config.toml
init_std_router = 0.00981
n_head = 4
batch_tokens = [65536, 131072]
Below are experts of layer 4 (counted from 0) of a mixture-of-experts language model. Rows are named router (the router's row for the expert), gate (a neuron's input weights, with its number), up (a neuron's input weights, with its number), down (a neuron's output weights, with its number) and show model dimensions 64-127. Each number is 128 + 32 x the weight over its row's rms, rounded and kept within 0 to 255. Numbers have three digits each.
After each expert's rows: a language model's description of what the expert responds to. This comes from a sample of Wikipedia text that the model never trained on.

# expert 23
router:127108144154119159149074071177137128142142114060129132076154123138110108145162155174137144146081127126189138131128164159153179188212133134104149154193188150155091186065139107132184168135193159
gate8:147137104124180145113128100151115095051118141148089096169096115121128186100170191066097133094145170105165104117105092129137152076119147151065141082128116095092127125150175086162117122113076122
up8:138109183185122112141151064109108152076160098079127123112169126070063119094123140116130118105132124111152106166169106094105142151145110123163079148143096072072124161130121134165121150130191150
down8:089111106180153113147194112112121176133181162119143120114173162099091095155131123081178159095146172169154080150132121072110145171117129144128103124158089137158083135138108123138095129107138124
gate9:134118166151116077158159202112119136138152141139104112141073130194067196176119098106142097141136159102085134148095138128178166107156092132155107107172152174128081150157156154122138187135117134
up9:167138178130097050122134124150045139141120162150164110058182195133100108155143164161124116155108131102100145151087142162119112112143113155104121044147115103171106156184113086153102157141087138
down9:097178144159115089097106119211162161140126143088099150114096160086142141059181155115157150150149088144152170121159091105133095187122168173118087120214168163106155139141149140135109071123166167
gate10:119121137146103083100164118069116153152120085152105146160088127117085118130084213131143096109091144129164183050150109171084094110077044175077108110119119123201136148047159121102120128137114084
up10:089118085137132169175181193123001122085170078107120132116088135116114127132120111102166108111173090168151148094152127105117112165135150109144124163131148163098140148077101061131179144160164126
down10:115065114092147097108129122157075145120105146100175160126121146172163171125108166086155124154149152135174104106098134123075170137172146106098109138106146135110107138063183075113157117155145081
gate11:133080105084145119107159157085111087137106072144184150209145091155119098118156105169121156203131120123133169109108138122134121129156104152107122173143105106164124083118153203173122140146107138
up11:122147135097151098109099097072120164135124149144179176115140101158122141132223118131084148138147152054106172145136151104075184132159111080128179080117090156162183101164187189144115080098170065
down11:093152134118135112108151109178158119134158115153095112140155103108160081113117126181095077161121110144079155135116136138093123116179023081137167098110097064136120077089137169116088168167124066
gate12:100180172118151148154185116176092087167107149055056077161125099127151122137173175108132101128105135170142125140129039125181034118119106104069149162174160097128136115154118095127137164087115131
up12:097145130124152186141148143072124115100148120109147142116190131125174152088118150181117171123120101131117182132094147140142145158119134151121121190147148123169142076192144101129150080103159124
down12:115214172124165138126087117092146125095168141138069096125118115174149135176111171108152184098136115112149121137144166139107123144132108127129223095184169133132079176160090154163139104140117156
gate13:141159135147065094141059088181157176165085099132163119139155090170084084142086117055170121131152124114095066137103053139092139152038157084147142112080132142153143124141160104101094120132131154
up13:148101123118162206170137123146149168186186123139147132143094170091077107096124111111105146102117134162107055135109087078031047129129107158154206081107125083200147142154131183149142185127159156
down13:142071125110137155127085123176125120162204109105118200046087100159108105124141210133167195129141142161146051132118144131121106122105112139131064074138102110148086125159129089115130136189138182
gate14:120139137107130137184099068080160074108177168106093178105136130122118132134117128135072108062116154129100152105111093044158127102127087132111093146198165143101073102150103133098159154163124144
up14:098202135115084065116134102093043082108117123166118115182145128159135127149132177114127088108148131154123182102101113100059119158039159138113131118126107093103089115127189108090094158141131097
down14:122129184098069090134156088132151129114084140110144170104208233120151145088112140105105147150082068091163194094142173099116187190141139143082124115182107160136120123046142178079138158141114130
gate15:068194144085214130142088145146080085118117145121115090122122111092166049122113121126074138146134129112145170126077157177082109187082102112148160120134093097168082159148111116157140151107150142
up15:139114114107165084097128150149119110085142142159090105079161140178122197137107084130107184200141154182110110084116126062148113099098196159119132124063128092122153122179211137127111111112111132
down15:111117116136113118211089143169131127152186159047112114162120092159128085154139064100080067156136117157100098115112178145141109083166175118144147155103138113142133139111053161143158119115114188
What it handles: First token of a new sentence, list item or table row, especially In, On, During, According to, Despite, and list dashes.

# expert 19
router:112129179127119120110157102120174090135114133132132096074170123129094098176219212109145128135094163126138090142108147107195138162147159105092190091156149153183121114086094093127151184188185158
gate0:099127175096150133165144147165124144093106112148163137111134114147141163144174163118067034155139161170113222122143141110128097139103149103093123088182144101179120174069164105144102149148152066
up0:059154117165108095138121103100069130158130152106092135176107151184145113111082129101120128108151128141199109148153134133142136096132168179105082119174093204083157159162141196122102138124077143
down0:104066166147131131127165128151125150117154113162162159077168111157122137187137215125110110165145145154141153078114162145153111147164126073075154050144162068167087127076120123085135144120193104
gate1:136127159177238110164132101164072131123117152142145111144102147124068168108131141087113160081061154154136085144124154156053130116139109107140115109174101091155147141127095177127162101103193147
up1:081130117203141121131151142106146147154137122174091158164066163119140123157078075101120194116141141079168127118164165165098086116146113126181092069177141105149135146188090146140067131104096173
down1:154093131166159163163167152128067160154096159190092158168084182131134143102027187119125156129167149118177134097128172154072107143112098066112130084107142085190114169131143160117095123109135163
gate2:128110166130145140105130149111149118161108130082117128098119119101123092114138122089138109082168160094084138112079138100106108079104151100084167120079090122138175136120149152085134166099059106
up2:136160142152173117147108138109140136130115089141119154181158156140098092148129167124126105115099223106091117170098170067127099088149143167138098127107123165175106096067079093082138119143102114
down2:114210095137153127100140121120103096058175100166103123077169095104132096172098162125144134157071128158141170157173142147075085126129182107087110086152091133162062142106144064136120149089128134
gate3:108136089025105139170108133174119085145117145162131090121109167085169136111166129120131082102116160130156105111091172107063062093115115070084097175152100191092143150097148134132144172103137125
up3:110086142100082178045119096132134065117149099141094106145070121136142106160085139168175158148131160159104118158150152207153205153143175106187107133129144073127139147148159131144133136189106118
down3:144135134093163116086124108100168101072125109182093134095083145116086159128110111097101022138124109107042180121106179134129110157168086149090148164142052112165133133142143104142127161136117079
gate4:100130096080160141135103178100114146146160179125107164159110102159157159157131122146171121085132157175131130164107117157073144130118135169177085088079084130136108101148149095145117154128171136
up4:162094063109098113107133180116096150127164178164119142211159110132100134162121104126135121106134091078117109074163142131135139105192112138191153143138116126106153141142115129171102134147093183
down4:088112085115164188134058122108129167079118130132174144112138124123111100129125161127139201104160096161112101119074131128080168145118116110154120128077143117107170127195205099069146127154110113
gate5:181130129134084143094126108153088149130093156089125118068138155151150157110161166114067112150106106090184136147152128125122141171138080148106106225177124085146102133117142109109109170127145144
up5:169105104105154130142106099102145066172085147096148059112127146103079111146153174155064085093104122103162133118036117161139137143137144138138104114174148155117177151100078100112153080113059151
down5:112087157156124146137130128122101135142055080142105139108075107131061009143150178104152072123164069147169131129138065139157180077188164085133187119080179123132129099136143143130156105147156118
gate6:139090118103112128149137111162153158145115092191149073176081101119159108122099136130090158121160125163178150167123157160132131140123125139162097125124084136119158157165159118170183148107128147
up6:115089093153149153101136159111152072148087153107155099103154132065118159171083125168100144153131174162130065110096086125095129177143112172171084148080121114167121142082116111160145131099162153
down6:069173059105120171153170093167149145157134166106178144088155131112097105091082135131107069104099182167117107104104107109125170129135119128075089150103145072173099107058130120116142128157186061
gate7:165143130174155136126072085116091090126108138155111121139152106114074199135149122093055146104175133129131107085065094122119167103098085180102111135072166138194088120116109118178140176151113133
up7:145126101141155118142151157145090159138143144140155107159135116137100048097084159102137123085169145096110128190109122134119137128121116133155138156143082135119166129116083135188151093113135094
down7:207178114166110097144156136148181100147056160161089100139165171150147111104121053103127134182137148133143119162072133121161162169168129091130066160120093170149161129088141143141210159120122122
What it handles: Time and circumstance words opening a clause or phrase, such as In, After, during the, when, the day after the.

# expert 49
router:104078101158057140166144154091096172141089169134083133160166064141118145120084084095092172089193135103070065120119117103153134179171160182154126158103129190153092153120113162107198182156133105
gate0:128162150177112093115114165186103071154197133167088145081156170201110107149185107119114102135068154120150092098135142170123108150139110150056136108067133094126115122154096116133137078123065130
up0:160157115168118140128077119087232110087080084121120163105135134139057129137166156118118135157143100113120127113130128107131168143167105111049072114123112106105129072144116118165166139130144130
down0:138141116137105124126190133134162164140093109112069114159161153119148113148118135125095198160151083112150108128164090154134143157183104146083110145089153128143120136173089082088063114129139093
gate1:110104128129122058109131092124113129152143128057137177089108136141119118081101122119141045178112089146143101203100138131186142167154104149103093107105132105131106149109139132132094126077049100
up1:105134076127129153124165145163102161101109141112117192111121140064057137141089089192087200149174095089142120074138109098099124088095154040160129170109151126116103113105194162164181121073136102
down1:092109125114149128080121099140098175147108146135115140110114109130119144081139114131114000117126090083145144139145115142089116091114128080148100143117201141169105077144141083159153086085150116
gate2:056134091111099142123088121135139106114155121186196157123177115165087074183131094150174105138171110135142089124133086105118060068090104166104148157076081129109156105094159145110170186094104104
up2:153118088105172099146106134095137140118131079103188163193116142122137149114122062155140109122092099086140132130106075106138127072075106202146172131140131189118094066114157145144133135121163143
down2:086096123150062097169087085146203106119137147175178135131128132162078030163088124086142145135107145170121123165111134162128112074083098105075117094116093070130152079154169096115155105142141157
gate3:101168173147148153204094134178188102106171088136144189120111042108136112125113136188138082091092118146170099112126180149118110083186148118138126202131187162097124097103131163134122130155132110
up3:126131096156144136078132118158061181037137128174132158120085205148165097116149122125118135147139162145102112155139149163135142094149148107097162080144163078108090106095172107115098105122106122
down3:111079124118135115118090119113113112150141080095127123153176134076188105101140108114069124180157158067134117112150099150111134112206138105147119124109175110152134082166199117096060118141137079
gate4:077111172152136110185116136122178182102163130198116146182150164077117063077097076172048092164126094130146117165089101086145093115172120156106119111165155151150125095082132147091128169099149164
up4:138134122093177120118201117135124160108113098138142114116144155127136102185145140130138120099143132170121102175100087044070135093123132144125115186169128104135110077123100175133136107153169106
down4:198117117129143113116114112140147163113094100130108110178109140094180114132174147154098138092108121107112120065144096087116146113120129115154118173151140132115195118103198159205091096103129158
gate5:135173152104118107122089171145151114120160188181146125122112082098089118099109134186091075103113118085126112112108071111134119153030115143150119106119120137150117150116137120111118140165107141
up5:139084079098092108140074139146087139034175052116129101143118113135219157081118122135116163162129101150112140105137120144103148152178095165142116138106074110089150106160116098111084077099160199
down5:198205112146137121119079111138142159167174168193154089124159154080137168101152186094159192212117133124129120118127107143092166120128094159138111097087112089191155126160131072147140031133125166
gate6:111104095095182114131167101119133066119077186076154124125145139070079109126155149150101081125123112179078085085133131125103148081144121143121168135156159136175109103069128162159099154179139156
up6:158090134076116197186086141083103096133082093079126137124180066081097160146129157109117193150106176154056163171158085167138098133165152044160107157131156152094074115113173168121158142128126162
down6:107164149153089128177114182146161105152152112117159135120127173182188132099111182124126031181134167118130131131148093088119107118136117096114058129090111152112136165135090084091118220128077089
gate7:162123151104163105159111095159133131081158115093142111107098182155125099105117123137124134147146144120159116131137097108134189127143083097101142116176151143060127119053196117108149108105095185
up7:089154121117057136120120111078170172105121135073133157154189139087083127133131136135099060086159081092142113087129121167115128039172110175173089106114118088107138128138119137079099103097159115
down7:120171119110140143119149121176126122154118130161115077180104137129172105150161124139093103120141127097088058045108077103146086056147130176141088175124147109169117147079109177167095104137145163
What it handles: Final pieces of personal names or Latin species names, with the following pipe or comma in tables and lists, e.g. Kretzulescu |, rugosana.

# expert 0
router:161169121125107088176111079146142102109175168100128066094154095132131078103173210089131123158088150159140105170110094194151132196181147183122174198142187159117118139053151123077097141181099151
gate0:176094140141137157161123088104158060129093118131176140115114118067164141137104049121074126088107166119117149111157072080132111100093116179118048091068168074130098095187124064161055073130080107
up0:126162155125134112130119181131134120160095141135136070120080112103167152154137125148181127137090160134147088134095134071156180187082105116103081116149111096166138103145085194105109144103120152
down0:128176161204203110137100144128191112140114131131146102131127106121144119133103106135048122137091151096163149122126097093146143110189141088115142113109094078142143146108040161143169120117132127
gate1:146087115064142149129138124077125128153144142100116189153108106166080134107105119171113038181077106096135073124156168092181136134185136083081188119179087172129105138127115089170164129114104155
up1:127109128108156143166093136097045167177125152119135164139110105127131150098146132175140073117096078152130112079117149143117059184076113128134137145101093102144087131127077137139168052088193137
down1:097176128153101111104118128099156138120198164135137131118159121180091129135138159143218235184150095154184095101137073150141080115169168108149162124148091192117152147145137139121158137135175126
gate2:157106071062157120105157111156163095136059123182194107130108093127083135125109096148143119161126121174176083090092095143149173152160121107170147100121096136179119154139167045149138157140140174
up2:133111106145103092157144129022150114085141117138106165150136091121109092140097104066135167108138126138080117106063117126095129111156072085123062121116151162130080151209163086169172137111138127
down2:169067177169131130114127104159127165180065120114135117115119120098160135100098137115075000183112130112133143087103116116088172179132082145101147187068137144123178165129072099129190105185165127
gate3:072132173122126130133186101117107154132161139239145142114118111171120184161151101118098165083152078136163147157154119120169112183100150146174092153109114101130104142101090127173087135134155091
up3:161160166161176101106126133089107133131127118086184119094142093075124160112151109112084124108176128105078078065136135075145189174138130135121143146063123139099070076128131105154163127097095146
down3:123119144138104139128097154166098086071146099106037035131168122078139123145160137144106174087101134103049067087058129154195125129137141096137140172150099172114055102136161137193094174124137059
gate4:126097153091132162095110081131123108095217216165156102123123105153137136070101112086067134142102136092120142151084136131092098151128144185133074124173134067134126108099078085130132151137165109
up4:113113162150088089062076171144114104060106069100198164121083093123159140096060165139076114161121166083173117173122137145108162059079070086138092076097140097095077168122143163119148092136143204
down4:064128115126106103121074125154169126148063106103042165137109118082109144149130085122127076113085127165123126104162124121109104084127051094144049125124144150136121152200152091129113151101138104
gate5:078141139150068121113146138151105139152104169169144073144153129120138171088156119117124184135173131077107176138146100118114124170173073146145123120170160092118084148195169086078110096179108100
up5:129160127107136168108096071085106128135090159169146160170113112128152091118192163156122119134144112106122077093114080139117095156160170147129098125160134074069064179104133143107149129124122121
down5:164118146147140134113110073106120076129173153167116146105152143114139116169191196121125133139139084144155110117091179184102073153116169097083169103140107128116085136114094141142137086104071124
gate6:122106119125128103208136204163139129150142189084167140128119120104118187122143087121150118098126118163142102068103132150159091110208135141175069188153075078153115109122115192124110085098149134
up6:148114173180168114134075079149163083095137066128093118185156136161097096078097138106160097173134120138063081112109146108134142136106117111162121150130131121128047172151157111159125145153128101
down6:116113143129172094070128122099118121094170134186123089092080156071098166142166092151144168139098110140116127133105137116140139078118148116112129173073121158137134165157139105142144142098144119
gate7:099119098118123117122169144080134158140145074174070149129131158155184105100146136128128130133099093100122142162114128165086081101140087124111141123118140145121111128104107086123146101141128098
up7:138062146140147116120180100137162246133178202087120158120076153126097101147140154134162137128120163160153086179114126150118128175117129112086103070148102136169126104123121109167084127119157122
down7:138104092156117093170124125109176164121193129093126140090076138127119138114081079091118103143107082115094076130185153170156130186099162149110141094157147109135128140110129140148117141097116087
What it handles: Temporal and causal words and verb stems in narrative prose, such as until, because, during, after, to make, -ing endings, underwent.

# expert 35
router:115133140115094108096156114172124155090069177116173169107159081178150124180182060115156128173175111128078194109137184119178075143107152113130102135076092162097146149117092163149139130158064113
gate0:173195114169110094154085101185121117139134119130136111140070177111108093114153198104165093129097130183136080064125132101118160094124111132146151157113132123095161174144041107138138095140108140
up0:055093121142098171121119190171130113089115155107122130147103113117065133114104092144126146159141107131125089106156130174180121130126136151144146134115053138154096199122174188148109138120140128
down0:127058143080139181086106170158150146098144136111135074131115156118226139128092154122154111098106123135155152132133107113165098132153117180125110172059101160132089102074144068100065158133125119
gate1:130119150156117057161134153133116134147100158112107110097177135129139117153119121147171102118169109142123085158117169167118088139121055135140131157096133126120095094115091138124134115144068131
up1:096124068123185133064155129108146186133123138141166103169164093152106137111117091111146134138129120138093122069148143140148138112124135158101103153149081126053103148081107163134115141119153142
down1:128125107184133139112092078158115103154170165121105135038093125121151147131182158173171087120165118151115108123203161147101151106105136096114112172139135129125168136171200106139121087099033177
gate2:132134171111122133149143106153188120149113137158139125128121144141099134167122153137193115120134094160117128114131060091120127138112081131144112162054169135177120195050134118111149106134142096
up2:163145081108117165157109055128146166125151092137095086126161142170164141134153184100105148140076120161134107163102062142112086176105060125181187161182171111170120112152165196129108160149170103
down2:118106071114148139101146176152137184129118145146165107128160145189180115177160105150048161167150162127091111131076157146159105163137139113144130157151150141057177090159098147134132133115150153
gate3:161055124122161135155148128123123073068172166152129125140141092117089120098084084071159163215168122145128175140158082068089082127100103092135148103114112147128176119127145147148131120096121074
up3:164125133111119160136108108192178156092127147109120111124131127169114145109106095126087145124132161164119129158128178201122142126126212155077117147140152165107156167110126130128058090098057160
down3:115088127116132141124138147175156138078134163112104132160081099227158192117131124113182107104112082115123112143153150099125080093125134164130177131167114130083081079105094167089044096152157074
gate4:151095150152165160138164072148155124135107129154177105170152137119215158122139136072137128140104149131220157149181073112141184120138165146172154132136121134132066106099096128157120165135133115
up4:071077101113127154088136202135126100118117084157156129109090099201136100131128157091115153113084123099111153121101158166164085117118147128099152124150138163136084187160142105126204092061082132
down4:163177151179133128120080148066131188141146216138132109076115156120202109105144169125142108107113114115124077145145086093124126090117136144140117112115114201218094114108161117119167185168182148
gate5:144192102147139145147133042180134095163116134139134123139161144132165111128145062129165165115164138078128139126106105146111121151144142143141177129158130150115091100121026187159154126109116151
up5:162141162113132164171108071126137113101081153147145131127153112123125071148138103150168122128136102101130146139133114096212102065119103194148149198160183170119136186072104135139125126143142173
down5:157083077141197096085172151159140108155172141124083159108139151076132166154034101164092255153144147101108138145145100075085097114162137167142145118124162098159132190165134124106155141187141149
gate6:108174141080111111134169172181150090178083149142051169117154135149087151149087123135166094099131115106150140132154166131068133157146114131159088148153104140137163117068120133154139145209087098
up6:141077138100102171059134090117099137110189128125045100130094141125143133138132144108149201101120144087146136148098102149106091139116134130119140132179080122134095106112171113082132162063166130
down6:135103182120108102154075119138115161108182098150153136223134117133094153144153147092102090164153109138121103155155139096138121173173089113088176134203111136090115137142131172134124105159129148
gate7:104114132145096104173069063213160123141130160111122140122150110118127133103133096179153112124117128113130109122088130120105146115118115167151139082095112139104093113197118089152058185112068168
up7:051124042130164128142113189108084133136133159082148087130171176145146161132088076080137107124141162145139093192113090088182131097136124106060120127107115117109119122155084146093137177078135105
down7:113103107121164100190159126120122100120112055118093150118158093131144114049122152078128078133057101216172100146162131097145141152112097106127156143136100175077104141137095075120134082092174159
What it handles: Word endings and units inside infobox fields and measurements, such as Propuls(ion):, abbre(vi)ations, in (, ft), Length:, Species.

# expert 41
router:134083148139070113136138124153115159087189147156074151139153097156129149105089123079082125092156141147072087141115098175160056127098124141169158137158176177085068142144161133087154184131116120
gate0:123129102144148153124076105151141156119128059148111135160147153109080158151111122128130111142093140093126109092137149124129162170148151128126105124059139097105101155171128093085117100154124118
up0:135178144138101097111173121110127135127186115133158101131137113192151136106156119113142050147053115118131119088152138119101102176187179095105085174136106097131129140114144089129103095133073179
down0:100075125104142146118161135141142097143091163125169149122100153132081139070166154091167084103106095133151167106147104136095170137096079166137159104176155153121096125133147115119145099144117157
gate1:095176136117135155119184131174152123155135132122149092151053095113151113106104087145119138122142059076124145120151140156126108147166172113111114062095159130098074102217149116109164154143192124
up1:183114103175140099107120128146095110145151135089158131189166105104159127117113200159166172151160152200100099117171123059115139137186104070162088098138191091158121068110133106154124136140121133
down1:102105091119120117123136179180158121125170151096180150099117079102138118128115139079151141144151177070122094113166122107121131039118142128180116155110119077167079159124095132151144142189161088
gate2:115141166094104100180116157130131159084104140123118090093139062045131086107139099139078057207175168108161091182149103131111131176165147174128146174173133092088088096137080153160148188100085136
up2:134139121158125101122134152121179145105130111175105078075167121063085175137094175132104126120182203119091133125164168168062139107144140104057159125160123092112130134148108100093172107092100145
down2:124138164113104135143107129140136119167152135165088100086101146094117148152129035122102085110129143140119117194194102110078153162160133135151174161142137149127134163154157129152165136126090161
gate3:124100113099117130098200140127120109147145151159156096138174150120102134081140151121160089102064175099176113143113064122113155214157197092149174129095088091118164122123100101117082106129117152
up3:080146166116149155162160158138136120145105142083150104126064064157150156100144109135124108111129094108190101106087039131098070129183163075121140147151174120069125147070150152094128075141100182
down3:081124121130105151146151071073138135128190207080136137186171145090149097090131086135089180151121182087168105108111128106117140113121154058140155153117060150114138130057122161113170135160123086
gate4:093077108123107126116141112095140120115080159135138189194141137126125126121164079137173171100127157152166146109170079109175114170113106119147141123172159162156117095099207133180127152149109090
up4:133122118065107094141195179183191094113123165111116129139155112119153146143158164061141158140122169074123182139116172151170117152168116162087095118115162096109142146114175069180173133146082168
down4:095092115109136184153099156091127074134141097166081084130105172108125143118174162104145128141086118187159146198076082218134128108135138187144148097136158196127095134202149119130111176125102118
gate5:150163170112108130148118133168140149089081134119111146133105091127170114169138080143133065146154092120075129192202201143174158162111154079085190134189114118170114141102128145142092101121059140
up5:233163143084105132148113112153187070145123118091176135165138083116099109171107171082120152125130162083094159129075042111082118118129130106120121084160181190163138108098101150164137124102123171
down5:073117121171149174119119084181137139164122103206199179116135110069068142129130141103071111149074200118199141128113113115091126171127129153118112081098130095123110151130072139139191172157178107
gate6:136145156160160083131124150162179164078110129066131134168126078165120082169171097143142150172108087140170156135108127164105153136100154090131105128153103082153128178084034171182173127169081056
up6:080139098195130139080158128100162120150198139096114115098128139098157112150175178074142190168154142112116139153156146141122099155121092150117071094131149170097126136072130088116127128095154186
down6:071142133151116116087060107099081162179146158089143133128166103088128093144123073209087165078125144070130108144083108128091143121116126148177150132181087139108170147078146145101104161161140159
gate7:142119101125117183098137112138130111153199113118146101059108151127141120104148080092097180143111200134128126072142138109068104121100135107138161090125123124176124128162093083190165120112091170
up7:123117114111073124113116141146090131132128172128172150184154103066110103169186088133152138108104096073139166118177131125116174128103137151132092153181122172111175073114135142100063107161140154
down7:092116128168138129205111117110118134116076150203185156106157134114103133130147130152080146124145144113145131101131116169142111102143109121099086084161135048167151107121148116120081154125103097
What it handles: Past-tense and participle endings or whole verbs, often after was/were, such as -ed, -ated, signed, appointed, preoccup(ied), used.

# expert 38
router:097144120157093142120079117095130101071136107202115102081054175121118083157132178136175140095139134095077115154111133141202140134187128108181157091098075108126167135143143113120115140123151151
gate8:079101120149070136050090110159120126149136177185148094127145038047164122103080115169112148096161070096079140161127078163068126165140082140117111098122112124114127154124069125171092104078116112
up8:164115139129125099166102155136106160081107062124065120142209157092131085090118170136156088148137116154147145123103142087085077142143135167167063129122081132193125112083138092130154116068102156
down8:166108108124118110160098145185160142151079136139074112126160130112123118094125135107126042082112154148099171115139111131125105145123080161164111129156137129163085068079118069113091081084183109
gate9:152173096172186141077159112181179102076153156141111127176134116192134209146123175175127081150058157138185102118134144081112163109131101148108128119131110132167108085165100110099150088138132120
up9:096150172113134068135144105096054130135141168107098145107116153098125152131100123136126103137157069146127110158144190119104214118126146131098132108146167065138087152142168123103155098172099092
down9:102199126134119128148169172194150121094131187079118174092114122125092173136081137162136092121119077075171108130186143124075163100132073191151109144128184114143103134078083145099128085114162112
gate10:152102162121167194099096101109118127166135096117119108144108113164099179143118139130125040041049184136158076118087123175138106165118070140120128143146128133106148160087129154142179103142100110
up10:165096167130175137132107094164156147152066083132131080107166116079159095121116118112102032139109126120125167147106081085156140167143108081145097197180149141163090120051125138086075119145125152
down10:116136081121076106112149116141101103127142101166073089144069118145127108159145181137163108149154180098097087103131109155130134099125082136146089059156133044082129156146157164134209171135105134
gate11:136167120092122094140111102130145167158118147129099107084104109114130130142153118077111050121147103151096133102121122103150068168156106083019094124156137123125154101091134112184132174103092175
up11:151163145093118083131130136103179132075193170145122148213120135147139108101104201126079117105107118127101155075155149094126130134100113129157149092102124167149123192142171127143084084199197132
down11:109143166152058125089143178084090105114108086086098098138091164115145146190145146081165133150095118181106117108148091143098142094090108149140124131151142181134134153166167181128134140186159084
gate12:113101112193176224179102121132182183166173066127140092122170162152131116119192142102118148113135118122124124144119104103117104121104108146107121118124121154190153059160105133125109136089117169
up12:167126148077160102142117122129142071106129091105127143137127093095113100127133051103122099173077155128142174143203104144157100115126107090150142188102177128102209157096181104159100161086139153
down12:142163114126196105092153137098154178121142157076118156158133161099113164116129090107150050132139078130137126109127176182078130059098039197124127127119154111094094173134122166149134107099108122
gate13:096159171087132116103083173150114196133114141168163166166174109160082105181102095135149104021099122143097122122080112087101165101107113148115159090138137100151151136154171110077160132075120124
up13:140191137118115152109100084141115116090141165122093112129118143107117054107114191121141118178117166111117076171084085159107144124120085167117129153144131116134125111130165114084121143117142110
down13:105128114120133170139148090112114093140156133051119071136118145132159150119255126183167185160078130135157120146150160130112130111118170119195134125133131139086139082044091122135124152161136071
gate14:173099101144128121157101146083127169126205132121149107140109103184082144094128171134201126112115127108115118129176111173144122177119087182132104122107114142116116081076137117099185157122118118
up14:118149161114156135134145054149161116161085120113110119068107131068126113151141141128164119057107113131117156220102084157114085102129138096078089119144113133123188131079147154100187203142103151
down14:103062120109181131122117182101097169094105127052083141104126119073148138101163078134097153147175134110067122139147145093079144144092142174119189166142149155137165134126088112166107116106132129
gate15:147125193122102041148106134136087171144207160090112098192163176099119076105153133143146079116113130147091155114113095112103068111178111155132174149136134102223108158129089153157170148129106065
up15:154108116065157095080192137117145107090118075081146163057096172130093181157086155161160124138077120134149122147145187119152159135103124140140107139127107063192135080101108075190089115136113144
down15:136137172126085106092151136106150106117104124121157134034141207152082133104088140161137101080103108082169160127080141116195151128112106161157161101168130119139070084157072090182150144128152162
What it handles: Prepositions linking named titles and institutions, especially of and of the, as in Guardians of the Galaxy, University of, Duke of.

# expert 43
router:160125121131151155126108110191119124106128127081105174150134111198129102122174103085104126145132140156156153090144137162089138191088097110076076143145124134072141179159176174126127091177074144
gate8:151142147138083126117059160120121174133133145195139162062102123133198121095097114073073127187173159140144114164098152120093117147169175086125096138148123123118095103172118127103107141143070110
up8:113074120133097117102151125086094152161147070141197141057087116116110136107093141114157110137129179181166078130085118101102161143168165124113112152145155145152130065142144140093147098108132136
down8:100166183130131149094128176133121118156129167138141135151148148182176110098140121126073164131166120161125088161093132131098132126073159114178056082168145148205099176145122145143069136089127124
gate9:124108184083136113105099165128160139158088152052063151015160107148112150120084169147087109116135108159101147117078168140104142161151186191154120101122146112174168136095124151177155146109154111
up9:104069062137155194117119133147118124147094102133170125110085105098200141151123101079127175175150111139120141064161120142132176110082096112122148141097143139127101105139143101066083194133082147
down9:157177154084120142128145140137123147158063114125091121200127136117172123102102073150090038110097077042164139063113110117100139119184105100111151095115145170114119167122137114147134143095102140
gate10:131190149136154121146127155128151102140090141115154129108075098130137124159138113163097125128165105127129132163147144138050127207151133134134159087155139146163065147136132080120123044168140124
up10:128131095133136121104169142132122022138127089095176134136126100140082150155072154067177120124127155127124115079105120147123153159171122171088117145125182116207106095071110175109121093079086140
down10:100090134134142113137146124163113077181091158121068126129132134127135133127186156106117129116129149203121175082109136183071121104140138130163159060129138110092116091124111133102147107143099137
gate11:139105189104160121136049116167105130128103118171144102156165169111144081143142149125140157101162072099133134164134085158163071180169124141103141136109118129104127143172189073138151167127081184
up11:093121165212145136126094174152147112144209110136173148101128156131132123075132081116080132105074086053100121128157137131158149169141125121118104146170142186169109190189101191109176135119071165
down11:105097183117131092112124131096127127101134111165107126115193165117111144114055123157124115112117105101104092132132129087127110154060118131105217121145142165158101106189169126129139195117172109
gate12:154149137180055157156149141164125110116174135139177105153159158117090137129085136105154141111098130176169124094167144119128141080201137091143128102167091118081169131159164095162116158089111166
up12:186102072114138109068112122113133115050115122081145113129124086079092127075109204134128094140140151108101108150068114146139126118094118134170130108187128184104125103131111151126149170089162115
down12:124111116099124095078097081143124132138097158094121099148123133194169157122154076190130193128094117176106076161121144155163108122145153214152144169099166137105079103135164161057133149147161146
gate13:125129111157158111168168162093136089166117165102103115089074160114103089111181080085072158105125129109126139190169148128119092210151108129171124071090130119134142164074168109101118121131116082
up13:136118170145113131150098181137135163067139065126083138089106071145107114135138141079115097130135094139170166143146184095110082140060144102111087157110138082096171114127134107180128101075166199
down13:110115179101100159073107119139120201119082118108084095136165057119141105156202185174120056061142128136148154168179155096099115137096103131143157071102191129060127149071125124153118036073152156
gate14:176139156110079077141097104160099139136118164166110117117157131125098106103136140111108130146193116170155087112153142122137158102119108184122138119114146147122150110190121079151136149093125200
up14:158164129168165164165140133123150106126112057106140122112173092100134175120130122110146162098130113096110046125041112157138132181136079086125098145164131172140126098115217128137086107164165128
down14:106143097128085088142147129109099160188081200096163157149155114133099186145076082114117114152166176091154100156137116156086179140149131132138171134197157156178055119080168150107142125132124085
gate15:168126128095110060141162116146060114131122153138115082117086095095169124120099127121119104091139150160125134089127138065069145135188123095100144071100100117125127117111137124139207144079110211
up15:140163167127089162123159138164102089145082113134105151188106151106148119115128115154078127219135160094177148114136145035100174112148109096079132074128086171105120139169160131178152112111108127
down15:136150104142132112101131109158140106118109119131109105170068210171142076094131101166129128183127138161172125096143108081102130138133094162112069092111144099176112101153183161127198123125123131
What it handles: Lowercase word-internal pieces following an opening fragment in ordinary words, such as sm-el-ter, aw-k-ward, pl-ug, quant-um.